{"num_hidden_layers": 12, "hidden_size": 384, "n_experts": 128, "experts_per_token": 4, "d_expert": 64, "d_shared_expert": 0, "hidden_act": "geglu", "moe_layers": [0, 1, 2, 3, 4, 5, 6, 7, 8, 9, 10, 11], "router_score": "sigmoid", "normalize_top_k": true, "routed_scale": 1.0, "balance_loss": 0.000714, "balance_bias": true, "init_std_router": 0.00899, "lr_router": 0.000524, "num_attention_heads": 6, "num_key_value_heads": 6, "head_dim": 64, "vocab_size": 30723, "norm": "rmsnorm", "norm_place": "peri", "norm_eps": 1e-05, "positions": "rope", "rope_theta": 1440.0, "rope_fraction": 1.0, "qk_norm": false, "attn_scale": 0.125, "tie_word_embeddings": false, "parallel_block": false, "extras": ["capped logits"], "init": "normal", "init_std_qkv": 0.0321, "init_std_o": 0.0321, "init_std_up": 0.0321, "init_std_down": 0.0321, "optimizer": "muon_variant", "learning_rate": 0.00581, "lr_mult_up": 1.46, "lr_mult_down": 2.0, "beta1": 0.9, "lr_head": 0.00515, "max_grad_norm": 1.0, "warmup_steps": 200, "schedule": "wsd", "decay_fraction": 0.572, "decay_shape": "linear", "final_lr_fraction": 0.1, "batch_tokens": [65536, 131072, 196608], "max_seq_len": 1024, "doc_mask": true, "train_tokens": 1146000000, "max_steps": 9584, "dataset": "wikipedia_en"}
Below are experts of layer 2 (counted from 0) of a mixture-of-experts language model. Rows are named router (the router's row for the expert) and show model dimensions 0-127. Each number is 50 + 10 x the weight over its row's rms, rounded and kept within 0 to 99.
Before each expert's rows: a language model's description of what the expert responds to. This comes from a sample of Wikipedia text that the model never trained on.

# expert 51
Description: Noun after "the". Words right after the, especially ordinals and superlatives or set nouns: first, same, latter, oldest, name, city, film's.
router:58 23 51 57 47 41 33 51 41 30 41 53 56 27 53 64 55 51 44 48 31 35 66 44 60 72 60 50 45 53 46 59 67 48 46 38 53 46 37 60 61 60 47 80 69 56 58 65 51 60 52 43 72 48 46 46 59 45 49 58 61 46 40 64 52 36 37 57 52 43 44 66 56 39 38 50 48 38 60 39 49 35 48 53 51 49 58 41 59 51 54 37 52 46 46 54 51 47 43 61 45 54 52 61 35 38 47 38 55 36 55 56 61 43 44 41 64 61 39 58 43 58 53 55 64 38 49 51

# expert 24
Description: Year first digits. First three-digit piece of a year, such as 201, 199, 200, 182, in dates, table rows and phrases like In 2007.
router:61 43 58 57 41 33 43 61 26 44 61 49 45 43 71 55 36 38 54 58 44 47 70 59 63 62 53 42 37 49 39 61 53 54 43 44 52 45 39 42 62 48 60 63 57 42 53 67 44 51 35 26 47 54 44 51 35 48 47 56 59 69 43 39 54 30 56 37 57 44 53 64 56 64 41 45 37 52 77 65 44 56 41 58 48 57 50 51 48 56 51 40 50 49 34 42 31 65 36 57 41 39 47 38 55 47 38 53 41 50 47 36 55 32 45 48 51 81 34 61 50 60 55 52 48 54 40 36

# expert 50
Description: Parentheses, brackets, paragraph breaks. Opening parentheses and square brackets inside quotations or infobox fields, plus sentence-final periods ending a paragraph before headings.
router:56 30 71 43 44 72 53 37 49 31 68 43 64 34 58 56 54 61 51 52 26 41 50 52 50 74 52 31 55 53 49 53 46 47 43 42 60 44 45 33 61 50 46 63 49 45 44 51 58 51 52 50 56 52 40 62 46 40 59 59 50 52 36 57 52 45 48 57 51 55 59 57 56 45 46 44 45 43 44 40 56 51 59 64 51 40 61 31 57 72 50 46 37 58 40 62 49 78 46 60 50 50 57 43 47 52 46 41 53 39 56 48 54 54 37 56 75 54 30 75 52 58 63 48 51 55 50 44

# expert 7
Description: Word-start fragments in names. First pieces of split words and names, often after an opening parenthesis or quote, such as Is(abella), Re(ach), ge(om)agnetic, aged.
router:60 44 55 43 29 53 42 53 26 50 62 42 46 35 53 65 53 42 71 51 35 51 81 59 60 60 56 60 47 65 50 67 69 41 38 41 63 53 36 61 56 49 44 59 61 45 48 51 56 50 49 45 82 54 45 39 48 54 31 64 51 58 43 57 51 59 30 41 54 34 50 54 52 45 49 70 48 39 61 59 34 63 60 54 54 41 50 46 44 56 49 44 57 56 43 42 62 55 52 56 50 42 48 65 36 53 57 38 46 50 52 50 68 38 49 40 57 55 38 65 34 51 40 48 59 60 46 42

# expert 4
Description: Mid-word name fragments. Word pieces inside rare names and uncommon words, often right after a first piece like P, F, c: Carp-io, Zaqq-um, Bar-agon, t-weet.
router:56 63 62 57 37 49 53 54 36 41 54 47 71 58 44 69 54 64 52 65 42 34 54 60 57 58 56 51 49 36 73 56 61 48 59 49 52 40 45 45 48 39 38 53 68 51 47 40 48 50 48 34 38 50 48 60 49 49 46 50 47 68 17 50 55 52 48 56 63 51 36 58 61 57 52 43 50 46 64 42 44 52 58 54 48 42 36 49 47 56 43 43 57 58 44 41 49 52 44 52 38 57 58 47 34 64 40 41 51 46 42 51 56 35 41 45 61 64 47 50 45 56 47 47 51 39 46 68

# expert 36
Description: Mixed words and fragments. Diverse tokens with no clear shared pattern: initials like P., word pieces (t, w, Port, Ag), during, played, entire, place names.
router:65 53 58 66 50 58 45 56 36 40 42 45 56 48 50 57 42 51 48 56 50 35 54 63 58 57 66 44 55 65 57 49 51 44 49 39 44 40 34 45 72 49 55 63 75 53 59 49 42 57 50 25 63 59 42 75 48 60 54 69 55 56 52 50 42 33 48 56 54 48 35 60 59 52 41 51 39 33 72 40 53 52 55 65 46 46 56 38 52 56 43 36 57 65 38 44 47 66 38 60 47 50 60 47 52 55 51 53 49 43 43 59 60 40 40 47 48 71 43 68 43 66 59 42 54 49 47 38

# expert 1
Description: Directional prepositions "to/from". Prepositions to, from, into, through, via after verbs like moved, returned, or due, including infinitive to before verbs.
router:60 47 71 47 47 50 50 62 46 29 58 34 44 61 53 44 48 38 58 49 22 40 65 35 50 59 65 57 41 37 62 42 55 46 54 36 49 52 42 30 60 59 40 47 45 59 44 47 47 41 53 35 52 49 46 75 62 49 53 52 67 66 59 54 42 28 65 87 51 49 50 58 49 64 35 55 37 55 57 50 47 44 49 51 67 49 64 50 58 43 48 45 50 51 27 35 61 58 30 56 56 45 77 49 38 39 48 59 46 46 52 61 65 47 34 37 53 60 43 65 54 60 66 44 44 55 52 35

# expert 10
Description: Military and political nouns. Nouns and verbs in history and war prose after the, of, his: regiment, Battalion, troops, political, Division, launched, serving.
router:65 39 51 45 48 52 51 48 44 36 54 29 53 31 55 52 62 42 40 45 28 48 59 50 47 57 54 52 69 58 51 59 39 43 51 35 51 33 39 49 74 34 42 53 63 45 49 40 46 57 32 39 64 52 44 58 56 64 53 54 50 72 49 53 65 48 44 42 62 54 43 56 60 61 53 56 44 39 61 49 43 66 39 54 44 33 46 42 53 54 53 47 39 66 37 55 55 64 42 39 35 45 65 43 48 60 38 53 57 57 45 53 54 41 34 49 58 57 35 50 53 63 44 39 53 33 46 44

# expert 43
Description: List and heading markers. Line-initial dashes, table pipes and = heading signs starting list items, infobox fields (Website, Spouse, Genus) or sections.
router:51 36 48 68 46 41 53 66 45 28 61 64 58 66 48 39 52 39 52 42 31 54 84 48 50 55 44 49 52 62 48 47 59 48 48 23 60 44 43 25 51 55 50 53 48 48 64 27 47 61 46 51 61 54 49 71 53 58 48 68 49 57 41 47 49 53 48 62 50 36 41 56 54 52 64 54 55 50 69 48 56 46 58 60 42 56 55 63 58 58 57 48 57 57 39 53 50 59 44 57 43 60 69 47 48 52 46 43 49 51 47 55 62 46 40 50 54 64 61 75 50 51 57 47 54 47 36 27

# expert 41
Description: Ordinal suffixes. Ordinal endings th, rd, nd after numbers, as in 24th, 316th, 108th, plus scattered word pieces inside parentheses or compounds.
router:53 45 60 44 32 49 55 63 30 35 49 40 50 32 52 58 43 44 59 49 44 38 76 39 60 63 50 57 41 51 46 58 66 41 34 39 65 47 43 40 64 55 41 55 61 46 51 44 58 56 40 42 78 63 39 50 56 61 29 53 46 54 51 50 57 52 40 34 65 47 50 66 60 44 49 61 49 38 49 54 31 50 50 52 48 44 53 40 51 37 47 42 39 75 35 57 57 57 42 56 29 39 50 55 45 44 54 48 47 49 41 46 53 48 43 48 59 66 38 63 27 62 47 57 57 45 36 33

# expert 2
Description: Academic fields and topic nouns. Topic nouns after "of", "for" or "in" naming fields, sectors or subjects, e.g. physics, medical, children, education.
router:54 45 66 35 39 56 38 65 53 43 59 48 41 42 55 57 42 46 53 55 22 45 53 47 58 52 52 33 56 53 70 55 56 42 47 40 50 44 42 57 71 43 57 53 72 46 51 38 52 49 41 39 54 55 41 65 52 36 44 64 59 57 46 47 44 57 35 51 53 54 35 68 62 54 30 53 42 36 57 52 54 56 43 56 51 44 62 61 60 62 32 42 50 63 47 44 50 54 43 64 54 41 59 54 43 49 37 40 55 54 49 51 50 59 39 39 69 58 27 56 38 66 49 53 57 49 40 49

# expert 5
Description: Separators after labels and numbers. Colons, commas, dashes and decimal points after labels, numbers or dates in lists and tables, e.g. Coach:, 24.5, 2nd –.
router:62 48 47 47 50 54 46 54 51 33 48 51 53 40 59 49 41 50 41 64 34 50 55 56 54 70 52 51 47 49 50 64 59 56 59 48 49 49 46 32 57 53 46 43 75 44 73 51 37 55 39 40 64 59 43 68 54 55 54 54 56 51 43 42 48 41 26 60 53 47 57 47 47 51 48 62 42 38 59 45 43 62 41 56 42 48 52 51 56 56 51 43 37 60 53 44 56 49 40 58 53 53 63 47 48 46 57 65 52 70 52 33 64 49 23 41 60 86 37 76 43 47 51 42 59 42 45 55

# expert 44
Description: Comma or parenthesis after names. Commas, opening parentheses and brackets directly after a person's or place name, often leading to birth details or titles.
router:53 47 64 52 40 67 45 41 42 49 40 42 56 52 59 47 54 51 54 54 19 41 53 60 51 68 50 41 50 51 56 50 53 38 42 58 58 38 46 38 68 54 30 61 48 43 39 57 64 53 48 49 57 48 37 83 50 53 48 59 41 57 38 53 55 23 65 53 53 53 43 56 61 51 43 35 44 52 60 47 59 41 51 59 42 52 73 42 62 50 43 43 44 69 35 66 52 55 42 47 44 44 51 38 48 54 48 60 59 55 68 55 61 44 36 34 68 58 47 60 39 53 59 53 52 57 40 40

# expert 29
Description: Infobox field labels. Field names at the start of infobox list lines, e.g. Official, Height, Coordinates, Born, Phylum, Place of origin.
router:57 39 42 85 47 60 43 52 51 19 42 35 57 49 57 53 49 46 50 39 54 40 72 44 51 65 55 57 70 39 50 39 65 35 56 54 49 37 32 41 51 42 53 52 50 61 54 37 59 48 58 47 50 56 34 65 56 45 45 64 59 66 54 53 46 51 50 53 53 40 40 69 43 56 51 57 63 42 70 57 19 57 52 56 63 47 49 55 49 40 51 34 41 59 37 51 52 50 55 54 43 49 59 47 49 44 49 45 48 62 47 67 59 38 37 42 54 87 42 63 46 56 54 39 41 45 33 43

# expert 58
Description: Pronouns and family narration. Pronouns he, she and verbs or kin nouns in life and plot narration: left, died, gave, mother, son, wife; also degree signs.
router:62 49 58 57 41 55 49 56 40 28 52 31 51 41 54 54 53 44 48 59 42 46 59 48 53 61 60 43 39 54 60 50 54 32 54 39 44 39 30 41 72 37 39 65 57 54 51 44 44 51 37 42 60 67 45 58 46 51 56 69 51 75 48 45 51 26 40 36 50 45 49 63 63 50 50 50 37 31 60 46 56 51 53 61 49 48 53 54 62 52 46 37 39 62 32 47 49 68 44 50 38 37 53 37 37 59 45 50 59 51 56 66 54 44 42 46 54 64 44 68 36 85 53 51 49 54 33 42

# expert 52
Description: Table cell separators. Pipe characters in Markdown tables, especially the first pipe opening each new row after a line break.
router:60 36 50 63 52 55 52 40 50 30 48 39 52 59 49 60 43 40 57 56 49 40 51 36 55 68 52 41 41 50 62 41 59 46 55 49 48 47 58 27 68 48 51 49 42 48 48 49 70 60 43 50 54 66 37 65 48 54 56 51 50 61 46 44 41 56 53 59 55 28 40 54 64 45 34 45 36 41 77 48 66 43 63 62 46 34 51 62 53 51 50 37 49 45 34 51 45 47 41 54 23 44 61 50 34 70 55 70 63 52 53 54 51 59 44 42 62 66 42 82 46 50 42 51 45 43 46 47

# expert 39
Description: Surnames and place names. Common English surnames and name parts after first names (Smith, Williams, O'Neill, Jones), plus place words like City, County, Creek.
router:54 36 65 57 43 59 45 63 47 46 37 41 59 52 51 52 29 55 60 44 39 49 59 54 58 58 61 44 63 60 65 51 61 47 49 45 48 35 37 31 56 50 56 47 51 45 66 38 48 57 43 30 68 57 40 67 56 58 50 60 47 72 59 45 47 49 44 41 52 28 52 64 47 49 42 49 35 49 59 50 59 65 51 62 59 54 55 32 54 50 48 44 50 55 42 34 41 66 54 52 36 40 57 31 48 54 47 48 49 51 47 51 62 58 47 30 61 62 41 69 31 68 51 39 66 38 57 18

# expert 18
Description: Team names in tables. First token of team, club or place names and column abbreviations (W, GF, Pld) in sports tables and lists, e.g. Hartlepool, Thames, Tallahassee.
router:55 60 59 67 42 54 46 48 38 41 50 18 66 47 58 39 56 37 56 65 57 55 69 59 48 73 63 51 60 56 53 45 28 42 40 68 59 46 10 33 64 41 40 66 54 59 40 52 57 70 45 56 58 50 42 41 51 51 68 61 57 75 42 45 59 42 55 43 49 54 50 54 56 50 44 66 31 24 86 43 41 50 65 61 44 38 50 46 57 52 62 40 58 70 44 45 47 54 37 65 56 44 67 53 41 47 51 53 59 49 47 51 46 32 50 43 49 63 46 61 44 61 57 38 46 38 46 40

# expert 32
Description: Name pieces after short syllables. Word pieces continuing names that start with a short syllable like Al, Ar, Mar, El, mostly in credit lists, e.g. Ald-a, Alb-inia, Cal-vi.
router:63 24 61 61 38 49 45 54 33 44 60 41 36 53 48 65 45 34 32 58 50 51 61 53 57 52 61 40 49 66 65 56 53 52 42 43 52 34 40 58 52 55 39 58 62 57 64 54 45 60 50 34 49 58 35 51 57 44 59 75 68 71 60 40 62 46 54 54 47 53 60 67 68 42 54 45 43 46 73 45 39 57 50 63 54 57 58 33 58 53 53 36 35 64 43 46 43 65 31 51 46 44 59 48 39 39 52 47 46 57 57 62 65 53 42 43 47 57 20 63 31 55 52 43 48 45 32 16

# expert 42
Description: Word endings, country names. Final subword pieces of names and words, such as -ia in Gambia, -us, -son, -uation, plus country names and commas after clauses.
router:58 42 70 63 35 36 33 47 47 35 46 41 59 46 53 55 39 32 63 58 44 45 56 50 63 69 49 48 57 53 50 47 55 51 38 54 49 41 41 37 61 59 65 64 56 71 62 57 47 37 52 50 54 58 39 56 58 51 54 60 51 59 54 52 48 43 51 47 49 33 55 63 61 63 47 38 30 29 65 25 57 58 52 66 48 46 48 39 55 51 39 36 52 54 29 41 56 61 38 60 38 48 48 55 48 40 35 42 41 60 46 59 54 41 50 45 47 58 34 70 32 56 59 59 45 47 46 28

# expert 63
Description: Music and media names. Capital letters and word starts in music, game and pop-culture text: genre words like rock, instruments, band or title words like Pokémon.
router:48 38 64 59 47 62 21 48 30 39 55 39 55 40 45 55 33 49 62 57 40 55 57 61 60 56 41 39 70 56 61 54 69 34 58 49 51 46 33 58 60 57 49 63 64 55 55 47 44 44 45 60 55 58 45 52 48 56 43 63 52 58 34 56 45 56 41 37 40 36 52 68 68 56 51 48 38 43 53 57 53 64 58 57 48 50 59 48 63 65 27 43 50 52 49 44 50 65 37 49 50 31 61 57 43 49 42 41 46 37 61 45 52 45 43 47 61 56 52 59 40 61 56 52 62 53 39 49